Below are experts of layer 9 (counted from 0) of a mixture-of-experts language model. Rows are named router (the router's row for the expert), down (a neuron's output weights, with its number) and show model dimensions 0-255. Each number is 500 + 25 x the weight over its row's rms, rounded and kept within 0 to 999. Numbers have three digits each.
Before each expert's rows: a language model's description of what the expert responds to. This comes from a sample of Wikipedia text that the model never trained on.

# expert 13
What it handles: Time nouns, relatives. Time nouns and clause-linking words in narrative prose, like days, time, years after this/those, and that, where, which, when.
router:477501475515512488440483496476487484499500490476502521502503509531535507477521513464488476539486517472504484555502448511483533470503491469471523476456543462513479491511560439469491490537486509470512485518540544488502520513518466480471488505485513494474451481505480493478504460445546513514497480518480447552492468483494517497504536529524505495520514521502476475497494468494468473468503507456507505529522513467525520479533480499494466473515510531502493468475472516475498446470492537461477458448526513487495504441502486565544484484463455493539518466529540489517496530453509544538505498521520531500492512468490528538458464489522519490486502511495504490532473505532505532498500477526518517544448459487491467503501497513469492478505466527500501451466525474485552528441499490
down0:490484509477463456508482503525502522505488541509497510492484573535486551503486492481497494524486530498481492564499508461501547490532482492496550491480511505473508510508517487479481506520495493480490501477502475492542469557480478502471494462470519483493491504532523508480497495498483470502506497506462497507486570483457513495449523487485488497494543528481519503470503523491486499483462574470508528550472518504459506526512472503515484544514480524455462517452498480550543475521519480468526483482500528523507497533451479475544473493487482498505506508497486527476523511489470531472521505468482453519541504536529482514512525490510506487486514462524500463452494477540526524495523500517496491532503463521508513486537489508510478471496494470467435505501459503474513491503478489
down1:519497538491524524492485481485532501515541501495478498436478454473501502461468468491462520458512518490477516484461462460467518534508507519473509558496534504548454494491524489467511448484499501489524519506491494507487517428535483490483494482504500444495491441525492505511513499517508523480501511484505486487456484515489497510477496477536490494487466496491538473509524508488506503482526499444520486549468522561531479521519534519503515512492524503516510481478533521501504477546519503496500483512509498515559524521483503548485474502534532526522480475506484488542481503492494497526453526493454499465469523504486504502506499535507535498475517477468494525567491485482485471503548511494537491515506488456531516485456502483486472479499448519508524509505463509508502516469517518
down2:463487526518523528528534486490546535488473442514537455555487491492494483507522460455468491509481503521451547483531489530500463494538506510440517535558491510525489516462529482498537509519505484476482543529449505434466494487508459501477502484521455472492526502500540537522519502519540439507513505498522479489519442513486496443533488479449525502515500491500482482520505496486498488501513506485505523539516510454451484540559480567525492496516519513483510551481493488500486421499530526507465518470507518501534513526505505501491501522512498516525508515501456524509490473491489489502469504482520491474523468484511526512530495500534493491500460505490463526524491465486469540469475531451479454462521520491470447498500481481489507500461561559492514492496494506513469514495524482

# expert 49
What it handles: Surname endings. Final pieces of personal surnames and given names, like -stein, -berg, -worth, -etti, in cast lists, squads and credits.
router:480482478501511491479481489501500494520493504498502519497497516518523493466543519481499476533495487461490492540505494531516546463540530462511534483477535489489474505545533469503514510527517507463528494507571515461509512554517476491458469524492488502455481461460515531485473505432487501552495504501509456530451509479493509510509518527504473501527474476480519503518471472537485489479508473458512510506502507489530475483518495489490459460517476506534518441529485532482507459452462498476466458480513512508481509498486494472530522493502488540498523452479500468540476504467502533519543491492471521501509546480468499534492500502524518512480483488516528517500519539505506496502511478507505512510486465529457477478455483483513499513486512493513534452445503507492529523443503466
down0:501475478454483515517513480426489479476451482459527499517509489482486508516490500507514487539493507496484496512488508486451491478535530487509491501509522507461498450522499509485523530460536529499533569490508480504527530522470491511498504450537550485484523458489492509476501516480476470526496470473506514494515474467459475500523524486503503505508546496486508459495512499498501530477508509480488490499507488531491494445494496506492528515511466527526439475482525518480465481469504496476501466468516508513501532512495514473457522506510487471504493493544498474503574460517484494510488526504449484466513497487489466494526498461514490485487487520484486456499486508486486498483543499529474522525462483515566532521471496514538479497539531481458502484482496521458489491485495484
down1:505500527487487548538519492461497449503545463534483518466507487493502501506516501524497507496470488505491483467538515519547505504482531543454476513518482475493525511520526500540492509475512533507543511501447512507535525474471518483454491449500458507503445492511527465463491456480501501487526532516500540508496511536524469554529516478435492472494485499499549452474542547494494485507498506492483474538489505514521473469467483449484509482516503478477515529485496545485471504503519510492481516482489504549483525479481519533496467537529506495502475491528504499486486537491513483517495534491462472534465510533466498502492505503443522455478506491498472528510472528512510457530498476516556496530473511494527496495499475506510527511496545478510522480469510429472555474488478497
down2:501539503514510462533493474498508488514502485499491516528478507494488463556457488512498510558478512491523482443513466488512523527485499521488494508541500477480485489532448495486500520515519488546517489501483493461489491505505515464552488516491469506489529500517475489446519519514499531466493476481507500525471541543486507480553479536476518546510529518486487505497467468477540468486460523480522491487499473491526510466461494512501490478511491505496486518530509465500526479509501535526502495513468530489504481482510494489522494512469501508498522496495456528505495489494502441520511464527495476519501481500490503471467519498501500478544535489488477511513482528462515452497532527492474503458489491494439526536471514504508532523465487448482496492477513507493477479489509450

# expert 16
What it handles: Numbers in table cells. Numbers and blank spaces inside statistics tables, such as sports standings, vote counts and coordinates, like 18, +63, 02.
router:493497452509525496487509498494517489512453476457489510517525498524514492509550492475505477520493527517478520528503528512517490494540452472504491476458491487479511508539532515496481525543492512450514464481566532485478535507514465499484458553476509518490453510458486536525524489508527476507512431496500453543469463483505521532510551489522506519529510494476507475477457468484514490460482494495493450496545522466503517488505478477503476468522504531535480511508551506493521467468495527510513497503512503474453536473512466543529504500505479543539509473524488503525491534482489522485481503506488512494518484495519512555489497476519504497464451478525487524525510508489508515481490507477478504500517519501441470490463500525507519527537479488486495460473519484527523522501483516
down0:477502525481473463435502507483515501478503523534502465514473535484512532506516537474488475484515525485438502500501505551513507494502497534522499508485556486462495480534504497500503506516547483527514479490502494531493513499505517532484478472502465518509486510507483511566508510498463483491498492468545559476479528489524494470529522466523453504487511496507449498488460491517535512485481514468482492487502523472535478508498535496539513525444485474488519550484542502530498529469452508523514490499513526473453488539514474469459495498507472524435515503509535494498504490516460472498489532536491478464550510526506532515460484449576534508493519487483534497490492539471495495494463526535505554569525508444517514495468536466498498491500509486475490515464481530503510475490481482
down1:496495483487523527506487468509472481493508521520508506478550490496545505501476529567510525487515560479464528505503499508467524499461467477552481513522495445507503509507441470455486536496478479492477525468482504522490507542533458501478545531524515492476474504537500524523481479539522487504455539477475477501513535536492471490523471482499477490539519513552488494473509467535526504496530455510502500495472489536500523505462507501481448511501491467494548512531504509515509517528493526471527545497479505463516478511475456507475508558565524505501499476508509512497473506511498493466501549488502459499558506574502505485500453490504527509470523543529520527471520511505489482546451548511503491475461468474501546507534490473516521513511455522514496458539524449491533487481456510
down2:520555520483522532548538519516488482514468529489530520514487476501499458498494530491478491524514483437501499506458436478538495463531512476467527490488481501523501527478508562547505510508500523496513504525498486511500514541497503487476529474498494518530465500496497517527526548497484511515473511521474498528505525504502504515508483494497480474456477521451461554488525485520508515488510511548474483516507530574509530493540492534476508506474501543511489500507479509473495516526472487492504491515487447527531496503509492507486507493465531513500491532518502481474452467473481503533503487479519497486513497518543484521528472522529471554518528580491437470499496472513492511460504481512466463510480445487513503513519453547491475464508538495528491493508473479486488564470503514

# expert 52
What it handles: Time and abstract nouns. Common nouns after a, of, his in biographies and plots, such as time, days, years, world, war, matters.
router:473510465530520470445530474521501499495451504512519514538492513532509527483505495487461504540490495486457508535476498504458513471515496479489524464486511486497483489554521466493485499540503515487514504499562517478475520502502490473460491537485485493440472485500477504498521461475549540524517468526491489506505470504457522512518534494475532489555537495500516428506478452551483511494524461457527453528519495460495542491493458498474477502508488492516454496517527464443502467472498548450476484491510501480483484466470481520554520493494452512534513465531522486522519528504490507527539513518465519540510503459476517534473525473518545475486506468479484528515493502546537536520477448503494488538497460505463488491446490508492508495539484502491526474472501500514527539488514503
down0:460492536502480506487513442512518538548515526500520547496515470494497538510519508501452507472491462523513507503512466562509507453495537490507522493505514457442499482480475468514480488531516506546461470501499469500518534519521499514501517496541476473539503486498472497528500489521503488517530487531477513482464493482521480505522525513488528516502503551495493533497487478475500542509478545519533500452479458501482489554476529493519493488532522531501497509474531486500469500500517471467491504489482525472495475522458520546488513466552464527530453480534538501486508534503440459505544517489471509500490468534467468470503468530545484507472484502525493512519446479472541546507504504493499499535497527504506519502513516514471498488491476477517538502507502467443506545548487515
down1:516525471505506538566468580516477514510489507486510506490514528506517518474488475513442476519534507463477475507489522440542465500518541522486480486558512526529480469500446499476493504454489505458476490517472516476490500490479495474496523512501489494531528532486490515516495531492494542485496487486504494526533506509501477501494471559512520526534521523504525482514507541541487485497480502478473494462514493519502486507498543508526487452465506484558435488516474513466514514461511464463494490559535506525513506487512487472518508503497516510523472498537509523507479501507516491472523476533495526468456509504477506510510491507468471500460514495481488479503505472540528485527475481487509495518538537476500502458506521526513478466513486498517485492427506503495463486462530529
down2:518540515504554527518517556487473500485542535493533476492549498506465476455506495500503484477480494534502492546501479532540447518471510487496507486467504511521491536533556510517520520479500493440527514453538480536492485489507521486515501502501512542494483497512555489519494503465513519485453480531443512479467517561492513507501499544515459528507517492474522506503491566469507543518501485471507465505484534540492491496487472483516491451507523500510512492511507531515508448542478510498501443503491494470525506481477511477480527523469476426518496530474485524516492516463507472496511504543500497466461536494452513479489484470514523504501529490510464476468463478544516541489459504487536527513496491525515528512449497512509489482493500491510479506497494519514500501453553510

# expert 29
What it handles: Digits and word middles. Spaces before numbers, year and decimal digits, and mid-word pieces of names like Es-wat-ini or Gel-ora, mostly in tables and statistics.
router:507498504524521484457466492493493488507480483466516536505519516508527496447523488505525498507521492515484520525479512501498520486515482516481519484472504519492500468537519482477476521531476475519518500491538526477517524543517485450531464537507502438459476497461496514456513456490538488502503476522516446509464523518490503536488526507495520482523510497490494474506456468483450539441499491467509459527506523449515531527546503484493495530497480528501493465475477524447497469484482503457463503482520531496467525496502507532506477500475485518509538459535534484527511545502493511506508482499501503466476546489500544522515456472516503479485475499492523515491515516525533497449476460531509516503512456517450494494496497501500511500525506508443462441495525488505500473439511457
down0:518487486453497534517548531477451488484537538512521494508516516492487440491508487457524522475501472467500515535502495493494505498530483450536508475506511444514549463497531502514524482477484550506516533513516508501480482480464510508524507519504502483523549494526490490505500463508473495514507513535538509474500507500492545512490512518494525483522529549504502482460422472522463453544471476521515519506497497484464510462517489494501557523484492548493560516463489460441502491479498515526530508487483492500512498516454466517530502489526522538535490472481484518490497527506499531479474529473496517498524488489516500498524482544527554486503482502486507522480501506518496464506468463534493483504507491513527499506489448497461521492485517536509509498519515504467519497515507543
down1:522520513542475506526517492493511510512479507513490502478447459479472485485517513517512508505489515479534525497517536514505501465503476527456528514478540455481538475505534474519491513519475514482491474521475545467509528501526523472520517527502453505502540523505498466518452496527467478500543485489500528463543460486460519491500512487482494471474454491501457529495534490473465523483538521519489547507476528504514497534486514526497496489519489527473524521491501497445516504450518541489483522515473544512497447477477492513500521465485436535514553534475445493506466492527504499520473499492446502535556515483537538509522531501504476489476506474477510531484491491450529506472553480501481483520499479488517510495513516494487510472500469516538499493468483486498512531491550487
down2:496500464496537454491504445510511523486498479446507452443436499512471528477555495473546481459516497490499455514477512480511489514520522499525461476531528529491504510474488497494504508452466460498471486465495476484483468501475481467499479483488511482516464510511510508506519522513502465547494517521531511473476531494518516497504445536538505552479496489508476491461498499551480523475516489521504492482481498511491534538511476485500511523539476505466500501444514474512492485533481468455463520500498529460519468529445509507508486492521519533511519475489525468518463521486545476518488523531507484530486502502471500488535446519537469493499529508485493520537489481512506499488467481517482474466516533517485511498476452469465527548495463471488534471497515503532484462502531495

# expert 37
What it handles: Dates and places. Months, day numbers and times after on/in, especially in storm and weather histories, like October 8, 2:30, plus place words like Street.
router:462515456541503477450460494519506464503490486455529546483519510524495514468486500505473497549506551516480515500494474518453513497483454489495530490467516486476488502527500518504488504517498517475520482506531517488497505516544494463476505519498495459497499490477473535476490501487555494515511519500512498519485488496519512527505522499533482478503556500485497443484451497516511480446516444510542471522506538472551500480500475485495474450535460548501490453473484520471525495460510547482446495479512545470492514492481477511536480515478505497524503470486508487559544533497492507526486466520511483483484532511533519534459481474517527494485492521523475493511494500522492510503515482515530530524502499496450503472455492474512507531546473542429522443451522489469523492507518480
down0:515511539527506461461463529522514479481515477504513500472501482492475542509509562437527479498484515571489457515489506489508489513496468502512497523530482472473495483480494537493526534515503504535505545507525501443489451537511509502466522451556539504532516514530488478522514494507517488464467505521523474443441474489500480460481481489492495527501505512513509489489463513502536506499465459525487473492491520527521490506486533538562471475504526507454511491516510492554511530541499519499539523486491484505547493480534493494593530512478492484533509532500454514508507517485490469492477518520502522505475468528570477512498488544508521493489497483487472487513515489487497515484500447495508463519525523498557527523518445468484511484493468472481503480518518490497502540503505513
down1:488555457493531499529497485492558496488493469509518457506517531476523505510476510534496514466521511467452522457475496481481495493523515528522515525504499505526463473512475479522471495500511519514494498493506503496477525509466489502493464508488489497530536448501476495422547530519511527496474539477522553481522517514495486523491514470522487489517462489505524475519581488505497528526450455494483514465528509514516513472543518516519523497500492505472511507500524514519460441526497488500473545497471496513537488530506506529559505512467560476487494470503508490470520485511532490506500480482499477506521476489488575532504520505506482493552510542457492526458499476492556470515475511485484459507466521491483522510508549474488522499521531526470516514487513478514506504480493524
down2:498488450518521557493515509530470459497497516522480485513452542513529514538529504518475556535466516493525488504495502424483443539464459497506480445489488454486504511472463487517518477480519454511511506463502535470511503478469497513563507533524506551478530527482474501487506517496527489475481501498465512491493530459480499521499532515553493464493509508514525518543477526491459497525510488488531544470501481503520477464449494532481518515516541542513467476482483526521506483479483469478526519475521543512479501467507477478471523501512451547535529505479478512502468472510512482535519487538530463505511511526507552472531500521494484506507485538469477481482470473530476460490506510516472457559487503480507480468525464494546512462506502506500522489460532493511524487490556545

# expert 7
What it handles: Infobox field labels. Labels and separators in infoboxes and tables, like Born, Died and Spouse after a dash, plus pipes, colons and blank cells.
router:458523468510522496474487459517494481510483507428514491471550528572495493473491481483497517514512501459498486494466518497510514459519455467497494519450530493486477487523532519470493545533518510515515485528519509511522517529552458499499442556482506480503479474478490470511526489459492527511482499502510450526497476517516488491529513546485540462501518516489487492530441518525489520504505466493535457527523505472540474512525463507500469470540471532556462477508500524473499485502500506494473487506493519482510496469462494499510487519514513520529512492507475500524516526476496533499514507519500500504473511458509517516481505476512509524494507522523533528532509531507505534493494499497514542519512467552445481497512492491470490484494527500485531516475541496479486492490528509
down0:476499509503560548475493527481492514524486482460471486472537515525460504473531506457499508497475503472475524489504506520511528502540505479497516537478480527463522502487496522516501465461494507483529489530504486516537521498477472530509509529477557500477543501502504502468472541505464543510531455511516474481484488498429489536521483546549531520506514503493483521489482523487501505505454486488495506496505559473532501519502495488484507521481500492519515497513508518510482480470486448491471522462504499483526500493463475509456496481482503473465491541505538518522516497506502498456483467511497513488513469513505552518513461497499509532533512489499484549497499477509455500483493500472497520458495492485504481501502486518517479479502500519566451486512492531541525509454526494
down1:505521501500464487479504551513467505456532496460484516530502474508536436525492503497523462491514532475509494513523512525548515489529497474513494461570482489495536507474493506487547481529484500526537493493531485525533518521495493474509574445524458468501507473506489484496499521519488465517516459503445492554482498494513483478449505475523482533508475494539467470511519487502511530533538494505539499534532499541484515510497525526513520500506513502496493461513525497496504503514497501508497513523510523515519516485487532512453508486515526506501510521524554441475468495523489513493447521508472476524472483494480436483570501539479567504464501474494532482474492484474550502508494512484479501490481524489526514515506469528569544480517502499464485483495490505499473436468467469
down2:480569517541517492520537548497511532497464554477467466496507531465482515536521496459478520507493493516537512509523493499509511510490469504496537478489530446527533486535514473517543480525483508534501474472527538464467562525521489504535491527419490492534557521476513533516499506479507515496516496514495489467475503484504531469493505496498526488461539477546509490445503486508489510495519485498490518499505498500515461499497466498497475480469498493513508551507530505482521523518491499531494551513489459521485491497526484470519471519529507576481499502500521482530448511499482507481417462516509515535528504503512503499493503467467476495476502582493541515483533503532513534510523529511462478486487496479495527502530465547501521471472493515512478494474494489498472468517477511

# expert 19
What it handles: Name pieces in tables. Mid-word pieces of proper names and numbers in sports tables and lists, like Friedrichsh-af-en, Sch-ar Center, Jemile W-eeks.
router:453492458498552500465487487504503491528509493487503507471530507522552496487510501482471503521497508486520517510473487540503521482517497494516541527490498467514491512506523524453502504493526549513518495481545517500492528513537515475496478542520508500480473468476502503488510488477505481537484513503489488512521505481514509532539528517533499503489512492471505480489485480484470520495528447486540483512506541453534505472470466475512472481500459497540489464515490474482489492525480502477512495461525562515479527490482497507503463472453478539495528458480487489548483522456494496539526471475477503505483494485486511548486476483515512498516521515522497485473494556501503528512477504499523512507475486513446481506492500464494499488526507521447522456444534501520520495467481513
down0:485487527480538488528546507492491526492505460514536496490505468510492457502512528518538477508496497501507493500510469476487481487478510523454480496452516497481513458523439497496483484507534513512528484541464466497478464467510477522503483543511540443480454453480494562518529494505515498484502522519468483529486497487465466494468531492495491507481502474533499506529521486487456520515476484528525473495445509508509486541488510498483529510545517498474511492476501505500481486450506505480502475508509477510485536526481477464509503475491452453487515480496543513531495525510523535543474488538505510485500506527508477538477489502482468492472482525515515483500503501551494483526485513540534516553504545521491495515460489493459548476511523507466490444482440505496537529517484488
down1:518509472499486548467537508517532510479518557491505476521505468515535502472542480463516472511514502503555490511499516509472484483494529478533534515521543512494489551528465497517506496507527534527519515459483473494471468472503524473478510491475483536496540504511518529475495508511551480533498529513538486482465505528511499520495494434520507482497483512499520490479495531513515488504480446516469483541518505568470491487490500508480492525498484454496468477520498504555466520529463504508444472512525493501524504464469465491459492479508561499538478495461503480538505486494489505496468477486513489507530503488489504509537509461484478479496489500466497507513475488432487544496521541501513453499486528469462501514504486518514501492426479479484511534507484477499468495483541547
down2:504448527499528490513522527495508473500442461517500497529518507494531532520474544468505516521514484503489522523529507490503489508501498507531502525503559508475497477516500440457494530462473480507534515525531502522476530516449515468502489496514485514498502503539471507507481473479493449545527478539506517521449491472554519491547508470551498487464463492506533493501480485488487482528527482546507508496582492477519483461532509498524541475492511509500510495514512511519493529505454539514507501529498519474478501524510540527528460487562503538487497492514510529440480527517477476493482481530495517478468518476504458520495511493517480492501512506485450483479495492534505475491461507487532504527508471506472505474467535478507502520509500517485514476477467503496486473526495529

# expert 26
What it handles: Effects and geographic infobox terms. Verbs and nouns of cause and result (caused, resulted, suffered, relief, effects), word endings in lake and geography infoboxes (inflows), and scattered fragments.
router:491522463533519489436480488497537504530475510483472518483492497546519518477547517511499476513511519482490494527519470499455544492512480467506520486497524511509475503515533493461469498543482491495525483514533520482527500504514507486462464475467509503477508486460443519454549478478562530500529475532476476498491493482515503570478503544509511493495483475505490478544452487493465478439508465493534486542506548452505504531518457528505469460471486502506472483512527509493532488464514487470456502458512543489499525478516486528493471507501459546494514528495528519532531537527493525494503520483479471509489507493492505527509494492541535506494510472498506532488474503502504528457439522495518544533493518487497495487481504509513491480517507498429520503499531467508509505470467516
down0:504501484546481524484512466460481484487522461566485526491481513544470557522498487505551538468501476510532473491525525474469495529522497499544485526477490504505526511540444508511507441457464501501484525522519522501523486482502494484495480472486488462514481492501508541496520520524550522528474492480539516515494473506513533492510522531487509491490543496504550505496535463477484525501514525495501483510474528504513500449508454507492508528497496459520490501457520450530472504470473506464468521506524509489482475548467478548498459546480473484549499500506471530465480543478467470519466472519478500481494475497467461518515476521451504493554489464497459486473509454480486512495507507494523484536476531480537525546503445482530492518476526516512510482436509518515526520522517503
down1:489520485508504498505477461491521537544450534450521509518490462549446532477529531499493470494477518520521499525499481511497515474469499455487508500493497536474464470501478496503479496511486511472492497534510467528488512516511484488479492480521489486481506529491467515500531477511568510557519499548484520488535475467491488553496520487499500488496478486535538502502514506499501515465507460520495498500509507549538524482538513508514508485476526522559500489512487506500509488526498474482468493497482515513468508520505481445489512488514497486542477514506450520501496467521511527544461496541444471528475498468534513495468512521553502522538519514522491499462527463515502516505552547486538485505489503508528508486517484517547527484436491514482515534470480536508501520522509485
down2:496514504504501491496462501491523520505470537468432510509506465461494487557529477482549481474486469490499469520529489479522478497453476508495508497505489528506531502492545486531466484472471466488490515549498477509485472481511517484517459478497509506517483475479530505496528490469495535520527506501536489471486528489538453508508481500487482487508520480525527527535500499475502495496448519501525511507503530514517486479466476483478449507507518483493482550551547493547504504492538494496528512479521483527493519518532491490508493533513505494503506500505475538495490469498512527513509557463506499520447536502487491516511519481480487499487505482511482540465522483486485508490497543508498518515461524487494515461526501490493508463460484496483538474514508506459502492489496531

# expert 4
What it handles: Foreign-name inner pieces. Middle or final word pieces of foreign personal and place names, mostly inside table rows, such as Krittanuk-ul, Šuškevič-ius, Meil-uty.
router:477491495487496455447481461549509485511486469502475462492509510517507504496509511497517465513524547504468505514482470501501512467489523453487502468497549487534503472517509507481498514495525512520522499470535515501528534496516476495474486517511541482484492475485495530479517499463536521508492499494454437517498508509491533492523536525518489512513520516478521505527478496524464522506528462499523500489542489507489467501556449526523477462496482537534483469478499528505536441461487519456476458472493536457499500479457485509516491487496454519523537464530467532509472494473510506523499486505497512500474523475477491495503461500494544524518475528531495503490474554557503481474477501535529522534483471512424488475459496510510493515555519503474494493448522500479513482483523508
down0:499468499484483481519526501457497516534480499510487515521515513492527487501505481503517492514492537498466522493513503445477473515502509510505480530428484485513503480498478524477477473501477523511497532506500490502512503534504493518522435513476504536490480489520494479470492539510529472491502490499477493523513507464484517507535482540482514443460540505456487476502503516455508501567557497505534505539523476494453534480483517490493492538458460521529500501496474508519530496497529514486424486494488502527477466491506459490497513522490541475479515523469457507483469467493533476514521497513496547491524573526530565472490506495471502477486431503499500521519450537492538533481469437493493509509497509515470483556539507461507500439460497496489499486557516478527498527495517510
down1:517513484453492539522525497542495529491482440509506477535503516493496474509496502505495507473528499476499499468512499518479506541505518516475527538522524521485484520513509548514399505526543511482496505518489488523520481515504548513469531440486489512517465512556520464479498509527508464496529502503495485523495494525492481478521497439512524470516536501507503455516505474509488499494499508502479517480506513531446486472526509488514483543539523504493492500553497542504468523514458515499497510521540489506467470545521527518503480517493494477508516511459495500524559478583536474562543501503504490506508514510508484540495502485538426550543487493482485541480542524509503499483507503510466497542513487445474451482522533494479530534481502496499511500501525480500517496479529474
down2:514502513487475493487436479433462492535468497481516528500532471465535471497517492499518500466541461497468523496531477540479463507498520464483508496509474488492518538506533490496492507516490484512472514536493510516484446467517487493531502484463515512495486527514479473499489511511542502556490506551486471506502493483491484502440484451530486537492528492489480442510499502507471537491547497471495533503494514511514489490489473473474466493526500477528476493490465498506542498533481450526495553525515518474487509506471519510524523529514514523535448552505475524520472498474480523510484505556512475484490518449480461506503481518519454515485482496515516524522485504483548489490504501527481466519502525539478506543506498513480570510540538517484468494463433482493478523493474560

# expert 58
What it handles: Mid-word letter pieces. Short inner or final pieces of long or foreign words and names, such as Aria-ke, hydra-ul-ically, multimod-al, Archdu-ke.
router:470476489513502474493488450501522461517526471526500494465488475523526491485491502498449511544503542484505501486516451538528509511469476468520512514469538468523501458521515481492467512503493500470538504518548543512512531526533471496483471533494497512515487476481483484451491500460498507550523528513495448535466526511514518543527494527521481495546531465502513514511482480509476507469517478459495478525525540499508502491517527519510467442514479515519500437514491508462517513463506500476463477475530514438465508491457492462543505509529494505527527508537502498512492497485491506491511474501509508531509515520492532489497448505507538491480516495546492522499474532488487521480516464523513512534465444536507469520455488475524525497522477521475472437468535490453475513482466436
down0:457487485493541485502496493531559541518506525520495501510427495489513537492488513552451477505490539436517507482538514508499509505526487503466515471502488521485546508520489501536485476516494514503516524490549471443432474503459518496480486478516498512518512519480530502470474521507456506509480511493479476518551503473528534495443528497505491485524458526528513511487462479493459521509481490550490506477534476511482471468494508470498531437515516476466489531449501502536492525500497527506462517488525524549482474524458489436469463532536504443532515508498518490518500477520530501477481485470525467491480496481457522470472478527512459508515502525538537511479514511505480515536489516509509516478490505495481490506489500528528476518465488478491500486501503528464528513458549520
down1:453469510490498508564531514512507500516519452508490527456505471485512507511493528512479516515522499496471518467516462464506508479560522528520527488508501456460483481490489508489505516471510516506514485469503491486529519479527475488530535479513499470551490541489475532449546456504506497477484495526508562497515502494490503506508454506486521490509532505468504460468496500471524445488472426509461484494507497515496545519521529474510474497521488481503493516484526499473477499507528481492518560543473490515509504547494518486514534527521480508498480482492467489492533525504443531473522460496458497486517534524529483473503486535486510493507511488478482484484521460505492463503553498542473464527526461526524528492508531471471502509477519503510477469460514513473470544494477498
down2:472467504508494467517507488480505451517520549509496498471471468494460525516454490468458501509487515508522524467531525512486508521504471475500513478519517484520514484461503505517492484526468527534525485450500465464504490524473515475499521524491502543505518499502506518472494468484527481462498497500497524532511477492517492541467472488521491487510528489480488513494505480512545492540505501538464489492475546498524508514485464498544494544499479474500477468507491474463491500526501484515473468486496466494520486493525508485441518508511498544498468529512456482429510484526431536485494508503493529511495477483515522534554507493477521464526496481510483552484469512489522462512476510471546516501482469495566550512523484472500510441480495441492493478521509534469470500469497510

# expert 10
What it handles: Table cell separators. Pipe separators and line-ending pipes between cells in wiki tables, plus semicolon-joined list items, such as 4:51 |, Italy |.
router:463524488509524495467472463473518468488487483502504490485516536505475511469503504488472488537488515474466519515522521512477509516510506468466526481491517483469481491531506471478464499510507495469526526524509549513489536515513468490474468519521494494455463468506483480508524478498507529520497459508483435529489449493517486516524516511510525472511507514513501474543499472534463533460526484461503474508517502502526463513529461505503495486540447554527471501482501532460511472494470514488465490443528522476492537501517476508489517521478483520543532498500527516517536557475489519520495488514510514475500527503479503527524467466514489493518534475458499536519486532540532508511508462512499549539504511502465448502470551490507489508518490562498510486474512490483512527485503498
down0:488517506482501507482495525522505503474456481527502548488511505518513517520495514480478514480498502553532546541482486470478476515530479474499542470517505523499476527484551542531514462524529524487491511485481496449515494485492524476476501526500478518525503473509507516535521532522469496485549509541540524475486473504543499512504510500534465534506469497516546563469519586489498470503478488508529487531525513544518504511477474476438468437516512455494530446483540486519439492476555511493545479528507445460541464514482530515508519491496489478478502510468487516461504542488510467474533497522495530490512500493502506473497546474530531510488476496505485502477482548478479516462529531479500515491482466507498523502505506497486492525484480488489506510475515482476495503466503509
down1:508589487499485482526449470491504477494507497491512474528491512488534502536526517472479502505453522495507517535531455482511475506487472477490491511506533504497535505508479530510521525502511474470492499489506508452503492478524534461518471494541460491526520500487497501477535479492506527514489510527555493495467489518458506472494472506506539440495528529490507499497485531510531507473457501516487513499524537496450487502479465510518481476465506513508525502503517506509532495521491475528506515441480459527496505450511534506520510526506523492495499521468488494561553485505497532527486466534465494516546512500541541508503486518487445509529498502494505478471486473539529496497466515484531485498527494520496485558518497517514478545489558554436517497491530488534465523509532489
down2:471515501484473531474503475508508500494518505473528484499477514460470498482488474547522475506507497516504508523509545496488519458514484470479461504505507518483508483507515511496509519527491515516479481500483481438509530516529507482517501491499507495468511563527476500476516559505526482472471500553489498510512486463488465476503497538501470573513497524489454527526492494471504533511502473489449462498515531448479510503464499492509481520512490482480467452517488551549508455482513534493488489499493505535466482429513462495540540449452449462498439478493520470519515505552479474519480513489528550512494512461533501506481505496468481488523502465505510485539553508506483486514489509511479516504532487558540504502484536508504490516522483503506485494467516504532508511524524517

# expert 34
What it handles: Section and list openers. Capitalized words at the start of sections, headers and list items, such as List, Award, Notable, plus ight completing Eight.
router:464497478502506477477472490508505458522497480469497503483535504518554492491519534487515492538511507472475495508517509533480513501503498438488528493463513515498508480557541463487473529522524491487526489540508522486502523518500477443486495502467479496437494484487454493482567505521555519519509485506494470540467493472478530533510525516487532481524516467490498484520481519510511509447528466459547476530521527474518536522494466509493487506533498528528485465509490452457519468461491535496471486453528513492479518482481491505522480546468459537509534472480538484533494529537485508504500482497482500478474503463524534559478481491529525496485499461488531509534486513497521545484453489527469539502490482514509473500504504468484509519505508497466528496453521504469493500475511497
down0:558499468537504484447499503505483492480506522519498458448487567545525520458427513489522504515518483535504478556494477516464491491498495541509557526553485500496556535518566484459501526476559497491489497514541479514524490495485465538538497501500483529545492528457492481514501503467491549545497494490509500482466529503455540470511520510471512483503476486454446509503513526498508478510541466460494478517518510465514467503497485496503516506508508489536495510551486502482525471459471461507525497534507486496524477513485502535523564486516470495538500460502458508513507496506473494547481543461484540541495509470532509462481493525503497499458545499545490504473522496525484484513475496493532534504505505523494534454481468459498488459473497493501497494480478525490500455481526451
down1:504488499538460475495518516454535498538485486515483515489511519503509525487504554502461486551477492535478459502535517503525494449478512529537502496537531537450527455547505493522531529486502461477520505524532557415512535504485503485533539494502552472502506506481513496462459465502494501448472463540491512496514487560495509493506530466495519466534517539475469508523488524521501464460510476465475509480549501533497479509502502495539485498527457523493481491514440468493505480504521519508505486467480515500503460522532514469569499475501534512523493494529452493503465477492475515488494528487466472517484501477506486531507518513486478520438492439517463517486476493535477489502528525475472486478488438505488487466472504480518471499523532522486512507487527462511473481508480504
down2:504483531516517500526484532452515467500506470517496483472485491482490492495502465499491541514502480486478527516522451497501475446485507518452495524505479470498483499492457473498488528485483491519504482539512529494501508487552487447480429489513505521428463484498491512522509472536470457513524503490529481507538518499524497508519518500507502536475512503492473475448487463480518536526514488524503536492490519505503509485497498565458527499493511515488505488467555501439520469463489484502479475516530522509502473506502469507475484488523456484520463506513502527518493484503460525541474492522521444506470517473484531502512461506498505473515489456509485517473502505486501516501482516450479495522516517456534499487515485523491480478523535488511515494494529464533547519486494505